Below are experts of layer 3 (counted from 0) of a mixture-of-experts language model. Rows are named router (the router's row for the expert), down (a neuron's output weights, with its number) and show model dimensions 256-383. Each number is 500 + 25 x the weight over its row's rms, rounded and kept within 0 to 999. Numbers have three digits each.
Before each expert's rows: "raises" lists some tokens whose logits its average output raises strongly, later layers aside. This comes from a sample of Wikipedia text that the model never trained on.

# expert 14
raises: "| ", "|", "|  |", "- S", "- ", "The"
router:456499526515483509458499492523528515532511472513493495483465521523493507498499507536507471467489443484499469510505491477516464502544481458478472539525510508505528486530498496487497443510539525496447505502518490529518504527545491493564535514508511485491476473492435559495496525471552474529528506493512515546528526536489500502534514549539456502513499527503491482490466492519504463562511
down0:512522508494508471491528468451491466492489461524503503495521493511498517509513564516515516466456525509461481479471489512501498477463525481501516521504491490506558507510470548531517476549503503505506483503499480515512509498469459529485505502482499522508507535520477488491537527492509452506481478485511465536456502554537521521501551459483481492466477520528536446477452511509482517476469
down1:487481483495486533494504465532499526500441500489547435461449524508502483536516506502469510514522501511483510434474496446546508469508511523471487489511510503462492482518500508524457493483445500522534502501525535521477474531490499478471503443490492568506538508475538523475509505482550512486483505485482480487465445496506503501513518521501493486498508507474488499484488559492485491508504
down2:476511521541457501500514499524513470491488499504505484516513482458460493518509502488481506470497489466479474466514500476474483490488514505509524478491481524449517508481486484528452526481526489514502506534497467536493475526537498516525510484538481461521498551496459482500493512486460535464510519432494544518539546490499457556497481522506513482506503502488492504471468512536469480498483
down3:512505497504502479509489524508500511470520476510539520521503519505509521510504477530552554494524544547466510477505477434465469494530475476457504474497508506461492524479507492529434517485491507495497523508464481496461493495493487481464537503516484476502484474511504501489547506504521497547521491492508488515480546470471529464510519497554480490531453516493497512499519503476479463503501
down4:524523540472498523546504548486472504474516492527495463484532503514508500515495499507542528465470508516495524526494469502500506517473510488498502540470498515484504511485471519460526524513484487512488505466473532480512542512528484523475539498473536437467485458446509468481488495527470473496519468487513517478549494484479442509495475530499523498485480520497509457527555499476531483494483
down5:509537480488460541508518532487531516497527448483546489497559506485474494511531461481511475526493480496536511479487546499546502468463511482455486516497516543483481483527489526495468493500463461503513492484483497490510500522552474521472491498455488466497474507479482504506546519496498485514513512524513520502541499513497483470514507480476544512478472506524522420446523497491468546514513
down6:471489493497535478473506504509515511463493476527493490497503499450515462445515515531502506498479499497539471464504495503495492464509509464487506485530510484481487504468531520522496462520490484523480498525529545433504512477490522525479516494511513521538496484474497504498504538549476529491466538513540526502552484484515534582526543517526491551513521488475517457487479535512491528485472
down7:517474461458539508493475491510494501557498493495467490514506525440500518502497450501508488483521494502512499512493496503512518511497551482510485511499533512538504529496489485494484512528455491485469467485453535517511514515551516485475486500536509486499525519544487458534496502485496513510519519511499522505538508435471468508544481567490452477478507491506505501468497510489502498501521
down8:474467488514506502500515503508527497504528490453508532469516446507465514488519510509473495527535457529481444502494511505461458495495501508499517505487533534482503538504514503505478495493483534514524518507518480481468513473503534530503486507500500497536489524507501500497502479528546495474502511538514474479503504473524494510528505477492498493505494511544499529472467513486488522531542
down9:509499497447518531467457465473492503504508477504525531527491482528527498511511475461485496502535516501491461530527540504483509478489517474481473512524548561475465488481465486487520490542480488530517522489529463503512464518522480509561520503487479516460526489505499492515515519455478505469535541513485474474494463493505474480498528504499504499472464477507497505522499521507469471500472
down10:494520478528535491542491544496502506536465499484465523548488489480483522480495497542518497448499478475536493490540503455497485504483503517506488528488473503486490513469508527540514508485509453483491443505469529520501494501518504502515531500552474496495494517492496495540557489485529494502411487499513500515511484513502528457445517482494487508502518492534497456488489566535481472558499
down11:445562487503491565469523480487488505501454518534479519512516493520542519499480503528505465518485491461472497489535520537452495448544471534488493528505467491501495484529500504467508500494498494549477498517492492515467459469505453507471518536456498509465485486521473517468537501500487518475486479498497518496493467505448517512488536533467538484483510506487479443498481452527499505499493
down12:458511558499485529469476464510476499535480509507479476481493524486450500523482477503491527503490520474476525512561512489465495511488519518492464519487492510511501503516508473491545486493522527479464450511548501456536523501528522508492479524510500513509514516490576538516502530487471512450581523488478517481488539523512473491499487488504527536532484515485490493521532482547515494481450
down13:508534492529471522490494501526486505466500462521478472498514503502526468467485508543466466520490533535481507525502480478480481495476530511518465498517496488495512481539481515489461522467500495495480449515501465507526474488586477480518511509497520526508489498512525520493464475508480534517476508483516518520494542514491495503510497459498496525457521481453496513508508503589495492500443
down14:528524504488513511463528493495482518483513499547528528450443462489485454446468461509484469463485437545512517478565523487506507507458507484456525502497497501479496480489551473483527522519510510493449519513487481495476493530499514485490457505500522528507509534525499527503535507527472531510445503463501508525522478512445495534463482555499526488489504500519496523494463483510527473494525
down15:497463455470478482501530487496491483491511504503514514510517473497516472474488500513468499522509482452494478498506514509485473482502467506544509464521471507474535552548490497516497471495510487504474533502504515438507507492528486507497519531521474464499509505459507511533505536511475463492483519475520515496509515506540506490495527505564518499552527486476466505543481515474512472542522
down16:499492509490545413503525528511518569530464484476516498503519498479489497533501469495471513527547474518457503511514537501503492540489467476468486520480509526524504561470473494467464500501504488470513504495442456576515479501518495523525476509512483510504465497520531540497474493500494524502479491545523465483498511490477498512492488486519491489493455486499479475497516503474488463486504
down17:506474500509475565485475540524455472484474465473476490518541523507473551507494525504487514521461521482464537509508485497476533504472473525502526465479521493498528485519512499503497492538438489527490492568515477524487550479462525521487525461498488468482508484496495498506505490466495508488460529506515457470522505550502489506490481517479500518491519446476486535488540490473517522494490
down18:514456465536481483485517465537492524505472487478474463536487497467473475513493524503525507507508503489499546467499490551478536551503516511493500530527487507527498504496484542503484527525517484520518488507525463500520443484502517480484535469488499537532542498522502483530466508533424528525518496535494466491535479496505508516476473512523485508461499438534502468479546484475533540509522
down19:474501501519461525483523550511546510524505470540480497514479521493508503515509499480497479529497501499532468521506505516502533513508458462475516518506488522491496471497495498480493533475519472480463506529490491503520429511462451537518521467479514506485512509498521549490507507498508491527502514485529525516519475479482509530502518514521442515514460513494506542530505499537460497514500
down20:541460521501509481545523520530475522444465450485518488467501542516534482480500487500494491466533480488510476511484467472480531488466491475545477536511513520536524499498503508494493529470487500492458536513489518482499465526498507524514528427513518512496513521489504484513467473453539462453511509503467539465516514499533480426496466483517518521526552496471495525481515535526527507475489
down21:469483518501500484464526504505502504493492484468530461479520511492507499459503512521490418503483515533528525467488508513497505536498468455492457520483461501529547514459507490505489495525499490525519478513432471481511472517481447537492458473488481490495527464460492503513536496511534483490546468431543497493475495493487509464505527516522517492490514495493489491555495468521464512478526
down22:492472509481482494523502471537478511506522552513485500474539492478436427490486547517511476489470492488465500483517518462523524476519509473534472512487489493493515489551489572518503492479519518493529508471526474497451492547499512481485496557508551508546507517482510516528532559520524488511510511500489493477527549517510497470498495469454532497496475530481555476516490511498497488509507
down23:499504494526498520508480513509476471562490500498498513529466473514512503496501533517554505499467515510532472495467492504455492520505469523483481499502523478454483525503488526471500498511437487488477492485526534506502488568482502492508519437498508522536528529531524498460472476535553508480468455477520476496449481474475506492467509445509512525477515470466478479533535491479509451498493
down24:489495530469495484516490518471495511505487517526510462496492523506510519493512517528498478472449510530548528477467489512479503449517479564512485492449501491478502458504544490525515520526510461494507507492500508530531443487558486509494528485476525446488498486468492440523531512505523475544498508473510472532481510538439502510492494540497502525476460529496499502531490514530473490479486
down25:484478507506529463511521504487550498511499507488513498518501535483495499483489499488516533497522479515481494505508500503533531492490513500502506466446529532566481477507531484433496486506518516519525499464487534482500544512527491470493494522495502574530516499542519485522506432531524481480490512505516491489507506495534490472504507500486472505501510487497507482448489523510484472546498
down26:546503518501499477486538452481485523439494485527502528512483511535522511474511490522469508522483504544504488553514509460475481490485497478446516476512502489500506512536457517465519482514479469476475475513518476534470433503523470503500516513524487510487522512562516541489479482456479480458492477508483495548467468486564517500453508517513530501483525470523507469485465476500525475550499
down27:535513460473492470467491506481534498486533483477488495511460510518522485489487472472497506545495467458509502525522522502508526468473527477523500552506499479488497557527521487519489491528464531538474512529517519464502496499498482516526514515492496549466508486522520484544552526520514485503469494448500490524491510495482503497479526484458557466515548535543470521507495523484498491506555
down28:488528491502515484515480462494471480498495460506550517501559485543520535466510522486496513489523510477477513466448519463507514479467513480476514512509462500508503515492521485472529530462496499499496519502489483534478495486492506531525458485484491530511522522518530488514493507548479479527480501508492487489465505516503486538498475430499495467479494471488494495494506506488476502455491
down29:496488512511480490472478542523470473547474566471458541501498514473543502510510495557462478518512480487484506488494504464534513503524518480527449465473527486454511499520483449492490476537522484499488502475521526460488543500513488470496483436521516552510479502539452521478503485482513512489537482526539511487488533469486531461526494476516512505483530456464468533513546455484545489513528
down30:544493474531501510479512540548507534484534467455520497503477490479476475528478478510502504503531517480541485520536518486520530500537535446475497493501489496531498528453470500487474509472472503528483529499496565497515498470465543469485503483464535515521509470481456512502509515568506502499504525514515516485425495470512498510526529480511518523521468532486483449512490540510527534524506
down31:571486510500489530523486542494455494472493527479510495501487502502495497495492494520492499530478460478462502505514455508482500524514486488476522504526527528531496529532520452461563492524533522460522544503559480471511555463461512490495530511481525487475457468498480463520530538515511527472461498494496470516491471493537517531500518508482526474470475461568495539496541499501543538534465
down32:514481484526488532509508484420500497504528496467486474456468530488447519549531489506485529472525516482504518483512483512460489488529496474507528519502501516522528545514494429520448516472478527488488511531498502523519508528502501509488485529504470492508521525497509499504515448480523484524496540523492460510520509497475512488486447523471514508513508447577482498502494514434523555485538
down33:491499467459499500511485471497477493506495496522500512526500530493492501487515487516479498497465544490496513528532517542474495525518474495474498531490469537506486509549535502499517499464492496482505534488470477513420479511542501501513492484485490516496526483520530506504504460487478480482491513533488498540516513498498487491485536491467507523491513509520529478451465498530515555520479
down34:528527494517474516504461525494532492483465529456491523533456502458481491518520497481517503505504500497469500473525499476527501475534482507501482484495511513506501502505493471452468525534485507475482549474501554460466493504500517496486500493509495515489515508493502505485475496533528522452485516500516468503510480467518466517483506489530561516502518521515469456477449519457510438470491

# expert 0
raises: "is", "ar", "in", "at"
router:523522487481527474496472461496479544461480587518504489496533520514470484448516557483504512496515489524442502485515545476439513510529460486508492515504505516514493482528501532528528531479552504506516503497529467509495467504475488502496476501462505509499528555479544517493541516532472516491529483506523513481492477476521495485496494469434486524433507480510496536507489564507509548484508
down0:502450534476456511465503486476500490493518502502513485496473548486497472561528515476525513512488495495491482543472505498486548512498549479484476472476518475527547533487502510537485463514527496534534517535529461499534497483456543500522506472476481538530546547488514532507528489497491505501578483528547480509474523494509486469495510536530530489419505460501499534493520522488483510489492
down1:461454517525471504484532524463514546506472529516521540497508504504522498501481490508469520492497496528525503472505498494527511481530486465543549477538461518485532477498480498443507462464514487504494515508487488509470544513491478530486490498461514499480492524466529507518483506497477525515491499445521512484510455503510496472503499512504494507514507489481482460518507497531467479546491
down2:492530470538465467493497515529497524485481492554535490512511492512480522488518480462431475544520495520488522523494524496518521468469537534483517509506505537537508455497506481494476479507475475471521488436489550500499514491434534498540495560478438495500508456537519462471475496481467487541448464516482494463486521519466453490552520487506505489454470482519514504498497506504473508508486
down3:522447497466461500463471464530489519510521517535515522503505493522465517541465483511510494500494506494507485516473518530499465519491545521486516535513464454536531464435478524510509511522523481479472482455500510464508462449541506521523506486530507516525501512498520497477539478493498488509486469481541496495510504507468489531532490515535521531492489516473488509473490499506496502520515
down4:517505516516516476495514535535483502518506524525488446498508478477491485513493510523510469509474533513478517486487465501479526550493518522539469539484478521483503496535482509536505520521533537490491495478534492514508495470463449489501520522548463494502491503479475494479545516522521481475509553506489541492495517471513474501495520540518527502494563476449504506500514510493483498484483
down5:501483502501529493453517521472470505477499464470480507506504523524526477468495498489484493505541484559541468461529491538443480516484490498509467501506499485524544494456484478439530471486472518485508531494516486527537525503520512510511496481521552523508470440509452506529518490453507538492512496488493513537466473478531504530493508484504516513494489481542494455471481494462493521457516
down6:543496512513496496510497516530490488464483551508487516518516490510479472516476516476481492498482490486511536507489489493475529486534463503482502486474476518533491523506524520480476513450508462537480469496518483522519419471506510476562555492523482514525508520487512513463491489504477499500451479447521449500498532536523478500503479473493498494511499500517480479452543440487458515440481
down7:513487485486523510508469464491467517478447495472506451487503492457507502498491503514491494513539510489505498555514466524490504512470490559478492523448464535466510450509524520467496471459499521447487482489481494500535463473492499501510572480528498472511494515494511500511518452476498532488519506491460525519535471482467483558487467509493490540469485521460498498461522489478494530540469
down8:504488481531482540496512524474550495514522519478544518485491506492508499507492495516491505499518498505479492483507509547551509488498505516481435524495479486522482473484507493523566503495486481509513490528499497537519534511558489542535482511545507470526484477470511462455536529457488516488428503472469508537501507552495525500481559544491449512512477486519526485490502489482486548464497
down9:522512517493510524495548568482484538492498492519500511522501531494555498497482506453507516519527492569485458496518479498484498541484497533465525468475483537486525488526475491528458530522486509499494485520560511529467544528483513513466511495475489496464532483459530508476497496488469507495463499537538545469513515496516552498526505505512502499468510519452518502502524496543549479543525
down10:487501545446487546512501494484527502515537470528557488509484510473467479499483497511492453452500499496493489539486511485446480491488498507425496508458522550545503451482495513507480528453486529574491514472505492484503526505500501497435463534493489494516526525524493507513514508521486513481522552514493531458507507497498538514509508479487496526454497480500469441518502512519488527485464
down11:530517507499523520469481525489515468477522480495487531472481453517513502559515492517528557519511512484534494482533489499466510511507467446527502503526511537472489485465485496504496468492423490485524495558446504535486488500515486482511492510501513497455510516495513517457506506502512493479485485475492512499537497475471448496466515501468520463475486486491524472498473540498552454503465
down12:476480498466524491503462501500486495451529476523552496495516462527531510487459481484496502513497474500515521522491557472487490476508475520533482480491473463521499487503499492458488529484488516481506493499498503513487520490515491461493469514505483496513488488505530549493514466496528454483478502476466484467485562518516492477552507484462544549516463515476457479506518461517528474469496
down13:502456502567471514500501497463525467499479501509516523483472529488475544489485480526494492510501447457486484452486501472450541525491480543540548494547507483492473478486516510508516505482528491488516483502518519526485494505478515478458501488523485443495484438471532513540492528514528510507460480535527501501512466523500513511493523499487479509493493481532509513508494488495488510476486
down14:470477514498521491481531536475484489466513473485489460538477510467500528537540486435527568502473507478509516525505475531478518480466488478506485499524573518494499532481509450531528493491483484497489523527509503483503486488522528486529496507497545530487510496492479443522483498474495444530505533526455494534464512515461484478499506519478475538487499518495547505508533515519488513480504
down15:510498538494487507498516465492485502523504464555528522472509482484503503446530476503478480491531484503493526519534527476532479498526496519462510551452545491539495500531530483536550516505510509527505488498539522509501508462481496533472513474527479500464431550473508504491499503529481526520473519484466511477498483518493470510554500496482521476549516493497464505479506508506508539527494
down16:484508488485540502497499477489521496502538518480529494546507497468512508497455463494483513507546490493490505506447503493519491466526497484490479512557491473520495507497484506497521482453543486538490509532522525457526569503524506484508519502503506492496530502437504499526493547467502495487488520484489432477521477518533514521511514484495538521458490512549537521546515501475473483502521
down17:522468502515522511469494512462496570469533498489496508486530506538522486455521511513495513484498492470538489479483490533483506506513478511525491471523460543524494502512520515486484483494506471487511467511516501515511536477458530495489508488520490530493529542480491515484535465546518485520481498455508526526489497477476536530495465506514496444512511517514506482517500505477445526513519
down18:492485523524485464497506482509496461525507477481483487472522493464538447555472491508468505499516480493524492481498499487500460465529504510451494518529560496534531506487479466499466497485504545454486519512511511520503535461499514476464485474533505457490465460480469502506520514504448470506616506458469535503466484445525488468493506516505505504537486525503538524505521490509519474519457
down19:511505488506522488485533518471505498492478464481474481494551490504514475505472491517515520485509498489484487457528502538487509523484528511523485484508494516512530501514490528489534542497462458472507506502501529477492511519444545484486499492484509514480515534510481509489527525471464471497492527487519542513503474551489536497529499461479477459505497524531490471498476510523462538498444
down20:524494518458511501508476435481517466508512504466495499516520507549538496510503471497524545513477508537493477478498495503481497516507516445462480503492489487511478543494524507521483466519507490491508535526526502478494501496467497496474480540489491562487476484498473483485498492480499522483532476523527542463497519483520485459468500526505484512471482492459512507497475515525498467546500
down21:531503505484448505510488481447484538498506493524485495487482521529484465488519499525504498504544456515493522523501535553484524529501511534485489505451472520469529522566477528509504510459510503483484470512484530515504512542483514499518479475537523497551493497501514532509496514547478528516517528497482527481472491521464502460517469530475498520497462530491502533550534467546505499498552
down22:482463553526527462538517528479561521521473496552520446524493495488490516449453432509446479480527540467477488472563501511460515474522480488474490506506521483508517521511518488506461500499468515475533530493473484475507500432503512525509485505543493529523479512555518487525490508507489545470515450509478560519493508547528492457475508525526449491467495480509563539511554538521522471510524
down23:481507443495521501493461485484478494540476545500543498442492512529518525501513503510475502529522526510518501465490508484539520488494505513437529515494526524517481530481512494473493519496460509508486518464526538473487493509510487525464482539472501477523478518475509521481528491494501529513512544552505509440518494538504569498487483485470478505466506480492475493468480505551494507480484
down24:526499481524475501503483522517515457471502551540475500485519509510507518532538507468516490549534456506475504478475510477499529505551544459467538489530507507505500477493480533540466495510483496471530509517491511501500501517518495478523527525488485450487508503508486487495553519520539527481492509498541500507484507504493473548477491472538531531498491508522479500499514504472538457513508
down25:504494519471541541500494528523520514465504516498521499526513484503515508528521518511505547486510543498497492513533485485548506506521533473485513504507500476461530510467494494496505506549497478529544519503484496506543527480512509497488441496510482516507466472528487501517511488524491447517561517503549512514517492501490477530456478539497523457516500498498509531529495524516495483480500
down26:495501508496476497502513490520534490496462547507521480513509510511468476478534501501501474469516495489492498546523444495535483523500498473502550483524559511487496522538558485492520537491508482547464540497505505503512510481477490518515470490475477477519469468495509489492514506534483498505442513504499521507534505505522487525473459491511467506520509515479481478481495519516517466467506
down27:489460508505524549503486502506461515535532499482504475529531487511513516514476495456448530537504505484465523523431498469478472505557459509463456479518512500545478509515488502533512494469502485541528492496508496480468521479479512440527457520488493496499467468525489485459539508537526460521514521487502479476510529514487519515515512456543493516485489526515492474512497490542551501495459
down28:476509496511499525521502489470485507488451470531465477471498512474519501488510477482472513507454474491507521560475538507501490547532503513467478500504495499527509477455528508498548484528475499490514482494507492540478467519497524513443498488508478498533456456479483485523512474512477507490513474527494529500517513483503507478507480509494492531474464515536473483486521503511453509483545
down29:534544531516523534479522514479500513468515479484501482518465499467512462477489514493502443489488523507499485504562471534538528471489536494456508463448519539512570505500507478498497530495492547486521505498448544492523498524481490495472466461511468483513473489494522501518503461505497499490470559468518475493501497506492479493492507484530519456508507485493549507516511476497462528468503
down30:510472470527457466466547477508487479527487485529484539497518514470485494539504502536475523494535509513496537524498496518519506556509505531530482473554483502560471502478525521497543515507473526459512523540535484516522487507558472508524523514512548502490544486457507480533536490485486525508540537518507494501486472518525514500484501457480471489481493468490456522453500542488469497483441
down31:482506534459482457484500480505497485515512491531527510522536491513508506480501464499511492511525512513496505544496535489481526532506519458453505541485533500522513515482490505553482494473511505486479473483523470493477534498440488484508485480524505480474504497517469509514526513477539502536562521485514491462510487554535524454491563514469475484469494481495501505526508517491486498480494
down32:511527514495474531438510483503525496508479446522508486532540482522512494491490508454493535521497492520466463528526504478507510506530510525511551516513476496469521506520515467486518514502553484509509500519489501493445499479518542495517537517497536489469521493543503495511503515550490509466491550468551537518465534511558472537493467520539522529492505522471488487498477479510489516511536
down33:498514526474439485474523505524524513478470514505485470520508502500465479473501521513471480490522512481475506503503492537536487477535481505515466486486518504486511530492511515478476468528520493485528513487505542455503517496454533502465460479472530508524541436451517458480527486492531508565521516503519528490494509509483506459511510505510510490515522509507483516527521502496516518509487
down34:487497482488490502503504490503523521544498469509522506513520503512508504466522501493476456486464529471475511502487484474488522477487502485505526510509539472518533528536447518508448510538486508518491490535527495521481502506560498476485524537539538505509475467521449451501493548505462502491521517475466542528523494514501487525462528512500461479444496515480510493474514492488478497513485

# expert 5
raises: " County.", "atic", "ized"
router:494546525524496507501482440494522535595493528506511493442512512497489505493477490471524516498497509497480499513517511478471452496502504513517515498523533492505536498462523485531471523464499523500533472470506473483539528485491525505522473495525494509524505512486553512492497503519515540472548468533499497478496461505512488480501557517434506472490488493496546507533500531512517551497477
down0:485496518512512488489479445491509534542511489492488472497486509484467489456528525445496533476457521506504478483470502539506456537509519527489479475507505521525518531493500486475481494492480505555483490504473509520422527486496510530512511500495506461465500477506525497462497495474497522512550488486457515463490517514501462527523489478480467461515487531473484475484440498467487511526486
down1:516480481532489520485520520472513543570498476502522449467510501521546496522502502512512528527494513510511525495501489443491491500464520523474487477513487498503503454510513542488544471497511493477515480512474549499498522478499471517521473498530482434470514460525489496490528485525506482507434515462459501454456530502521523493502483516468497518514510504479455530526500450495490465532490
down2:507485479506505496515515505481507518545517496496500563500489487475480493481522480498491459508479521481457521503476495486547466476491500543522498488533479486494476498498493488491452536513540486472487508493470532491492496471501498494504485490431534466466507497513541508513483505508532504497533493515504501489499509510485503491498513546474540511491508479506494480537508543466489552470480
down3:502548496503493494512486465503544523506508530464477510466492503508492452497459502506536521502552508506510546527487504479477492518480487499489473475528490502494528516482498509514464504464492513502474445501505488466494490506530525470503480524528474452496530487562511481462476546540491523478509490549475496467514466525483516491542498490472518502483514466467569504503492484501499524505528
down4:491450489517525475491456567504498470556507480512495538546496503505490523507506488475504503527498469500489448526554454489505531551462516501509496495513481520499496533488512512483478473487512491442475492501487506512513510498476505516524498540465484537517435478525524523427490489509457474508494468532494448508496481481515481510500513529514472460488527522500470515512457475488516549510473
down5:465508501494490523483478513472519455488507476456455505496518525520519502519457505517509478486483497509493490485527478455527474506510496496505492532478516488475515496510515495471494485475463467488452511474536468505519518522502491506532475483482473505510498501457520466496481479486510475496467484459549467561532464463489477489503491547527474490487449527501491512542512504489544525512486
down6:478509521512496482549476524512497508518503539526540500491484522506432488524517472520548543489512484487510485495507478503521531486524543509541501528498514515471486504477484527514517534461501464527483479512523450498486451540500493522517471499500489513515492524525466503542510485447472475498503478508462496474484474475513467480423463472460523494532492467484544487511488445493550512493517
down7:506470497557484522468491454517486503519497524503553524506555491529499483460487480521465508522517520507480484517524535507524511562519506462472508532543507487483530523467458501542500511505506496521485437499510457502508523539431531457502454481529485498521538509502508493484506464485487516511509498509461545466516500485486521476524516510507532542501473487452522536506515491506499496475508
down8:548466485521471496524512468467530526565483521469523506522438516488494502505523499463527520520540548517539499497491540495489493556536488521502525503503466478525505533489474476492516487498492500464551466503518498491507466508490493499481459492495470547520523502484525483500494460494478507523470496477493449500517488490473521541503464509524500460483502499577527485524492486458485467528502
down9:541488500493519510536468468490471486478485492518538528493483494507505504461465528492481491515501486544521498504525460539461476489511473483501486478495485541522437499485513499495472495537485457491474522484476527490522525522470498483474511494490537470482498473487481470499512469496517434506535538510508450498498477513505497517479508470535539520498489519525504531486467488509495523513504
down10:519481491468488478493478534502485497516503496476500494499508500496483513521502519502518463543448495491492494470460481511534499508505523449472500505495478490481521520486515467512514511527519471522495514520528495488501457491521517449514482511544476499462484509504458472519470480531512515505501506501537494511448525485517476514487531518474520493543518484527509484475487545500528491517500
down11:535476543514497481505545469531521480498485486536492522527527492531500497487492432528495472509499520502518520556457513477442486463453487547476500491520484531463498509486510523487479472484515506484497491476545472505502532467500461530539499497491516482541482494525510483488487479535523484486467447470494511502502511512510495499516545478497492545499479428499534560495505464491542471519468
down12:461470497564484592512492495495515502486480495468515523487493454460496543507537471464526495508486454518530489462445496564487513503528507485527472476500527482532473463483489504496492475510493448450513528499499530510498453455503504506514513508495483507467509512495544509507481506475545540537481499475494494529494511475454508498507503528507531496537493498475507502495548471461514493483488
down13:514502483492496482489482505537542484513515508470530506542479478487452513473526508473505498527527504549507471467522507477468513479477499511536515506491505466531492465484563480502500493510460525474543534467460472486495473477475486501496491459476447482459485481544536510487500496548510515482468511563527510563486514463494491533547527523517523516504541488533496471450492464487491480540479
down14:477488448479537512497520509539484490508477459504479493520491493466477527501511466512486460500497514533488534486516481463478532505470527500500515486461509504560506500507534502476518529501512475445522501471513484479506427474509454507517442502500485531511470493501499478440489532518481487504478544472466496500517551509512514481471534526499447529466482549562510468494499522517476501528500
down15:468513514494518502442499529498511515464486491473491489491520483540515490502430553502463487448519449472514478518491497481495509480500503537478528495487507457534470483505493501480529491475522551456489484515495513522473526475533448506500552536517522509527511500516490505574532500519474484479552536487460467522490466534510507480489534506491495469468522501543503453556494495458482512464497
down16:494482521497490492518520477496492497507510514454489501479466502484472543466512517488484465463511509507487492497502509491489462473532491473485508507497482485497506506557530510511511487479499528424494502525461472516493493540447510545495482515456472518490500494524544556532500523549514495556489489458493506499542496490523480543524482481505484478493506477511529504500523507522469483475472
down17:514509487462484470516546428487499438522501475448495467530451480479509474497497500447498472518513500496485516545514518519505533541494489523495506512438512525456524499530532493506497540506480495517481449516472480512479466503470517522473489496524525522485500499491514508470513509495490527522527484522461532459469523494502530526485498497497512498483506493528520561492522509454514478491526
down18:558503512477514491482535530520484513467509510509458491494506491510504537508489544453513470520558507484532501492493517548512481467523512532501482509504531498521479498487470526443532519508534548485493493485498479519466510488490544502528498510483494494496444496480503523511582486503472498525439494492511485503464503522496494476488503537478474503485479522491519531489532503495552528476473
down19:501539485485504509498493475504501507539461542490530506509477497501467473507529475515495478498466511508472519475521492481557484486457476487515467479491496531515508495511524509501514501486544509505539525498469477486456493484503483474516517522524478561496473470510526521508490480482512456464488513510479480511490503507541419507496492527493489492480498539495502547494542541509491512549529
down20:512506495470485483534512482491540489505511460529501492454505501532489501460514513500488496513483489506482468502544493467514488520488510509468514486489524548525545538480516514532507535504533528528480464494500440483544498457509489471490522513497518514521481518454509520463508522524518521526631517532481485488473505432510493480522506492479511469500508452483482506507495508516505540484488
down21:541505442500508509531512482489492519525506508554492483504489492503479475509497530492501494496509507509524501511504522544529482503513495545512505514505522501492560481433491492494516535477502487496457522523476527473512531496533468485537501491511486496523545493462497499517450541535530487498476484508502501506509456525487471543470520506465474490484434496514533476516491509522509494530514
down22:514508511468518516534508494517493501480541471491490530485543499509493474499491521523522483465493520513422513533523538486450493481501510455531507516457483514522463488488472545491509590507508527460486512498491477481517523493482519502490510524503530533539565477517511509479529504530549487498521519449491513514488479471531484521471486537488514503503482514498482513497486530542507545489483
down23:476479545524479532501447490494491518494446512503523511538500448496497515495460498522516508487495523517487469462548531487494513492502522513533492490497494486504538488492489454511495527547451493507468512527494543513506509413522507493483532502526520516493488495495512478507443519476505466531460485495470549513518549518460498522486509467537469514494463426554502527470520473516532520563535
down24:509511516453482507532507508474486477515549457463479528469485504464516508509501476532505524474520535501499495545548497471455523461495479500491462550431525510504540487523508545497502534531469555494514511490465451493440486491507479486546511487472488535460498503483536473516534503483484495500482481541485481450500517500464501496492445473484507545505516536496448495470486522478490498502493
down25:495500507472509515524511483489546504461493504451506517499464449509506498505477514492504505479549533509525469523501513500471493462486497505507493509503506507514485483500478540536496559516488498500522517508512471533478526495505495511482513526543503510525550475500498561472499507467459498518522493541458478537495470519481516447444484480532552465519523506490463489518459476488510496536551
down26:495520474572501501510469558527571467500517484450485449518464478477530439532538479502489506507520472542474438505445511527498501496527438513486516485516519467449528481492501531516525478555529525462479495501534500476546509525465500517477473499491490511520508483492528514533466537494491466438482508472506474478510515465454496542497519521513487503513520441503523463498474488513490512511526
down27:518527539503502488547498516497465484474544492514494488500490512448499529536519504553460513514517509506510490520476515459464504505502491480516504467517513540535504493533501511489496522519503558485491517484465511510484508489466516521473448462493461494492490489518449499518467496539481524529472487521504506513462512476468468521527480465444515536508534488502492500434496503481525504513509
down28:524456489526513495507508478476485476487472505488492477462484540455481525465506510550487495474490517504467456495505508514436463492530503525471488525518477490498471498501507488515498460492492503443519475452449529549534465542523479529470480497498520466523469508505494521515419511488526523520532538490501466547527495449481499483485496495532526495469488485514524494514541538512450503492471
down29:476508532524493509488510537477547503465530490516478562504501515492496466510510557485541514558489507467481531495508485506501497513545517476454505483506500479554503565500536495503489526492453492512501488545466500439476515485470480460526510497504522525485528498534520479548501526512521501471481469506559518500489535518597485510518497490491518492556451528539515508514454506538486498493515
down30:456497494488513530468464525509532486540534493526514461492450525447501501515477507484509525518469518438503479537466465496475493478482531502532525494511524462504511502499496534532476506516507516500509486493512551482488501491488493521476460509473490503467529521509551509469480504493468448524464481503503501475476491524499522537514497459514464468523499490530506507550432496496496531480531
down31:512501493513527510489460522528523481446475504496481536495499500469495499476486464524478534538476514484509486476513485466531522523494526482530557501491522494445548476480457518486566501509495509504496459505484484519487494512525520504485494461552558454459509489496462530505482473493511504494494462511485542519446514529462506506489472512480494483459498538481503541474507478475528466537481
down32:498508551474534540469512524476529512469462548473500457523521515519470533461474482490523528509493492512535488491523468513499493486508510495514530535533535486494494525529474490526471466515528521501500526487464485500472453507491501491523563479488509542534522461497504516495509478458520511500473521474488505540519506478519493499481507509485529542523530513512478497460481522497489491528514
down33:452517529490500483513470495542470493515487514493543493540573497535464489475528511522483491497524544469481505464504506483455482508493526514502472529548511500487498525515501534498465489486480509534534511509509553476472529493497490469480473457533491478528523491521471478515476472528481488502466485490511476474536502451469501513536500512511470493476514473510525491551483516522537504530488
down34:489503473500538541448537519536533509491495526504521473502488517484532508525510514442465493530433504529501496493458456501526505544493487554531507540514492510483494511513534480527507510529538507560511545510473481475523526470480450471472465504522486491479486489497511466473502519485537481480511488438509505449528485526503537524510471508547469487488519489488467486480497508490492485535503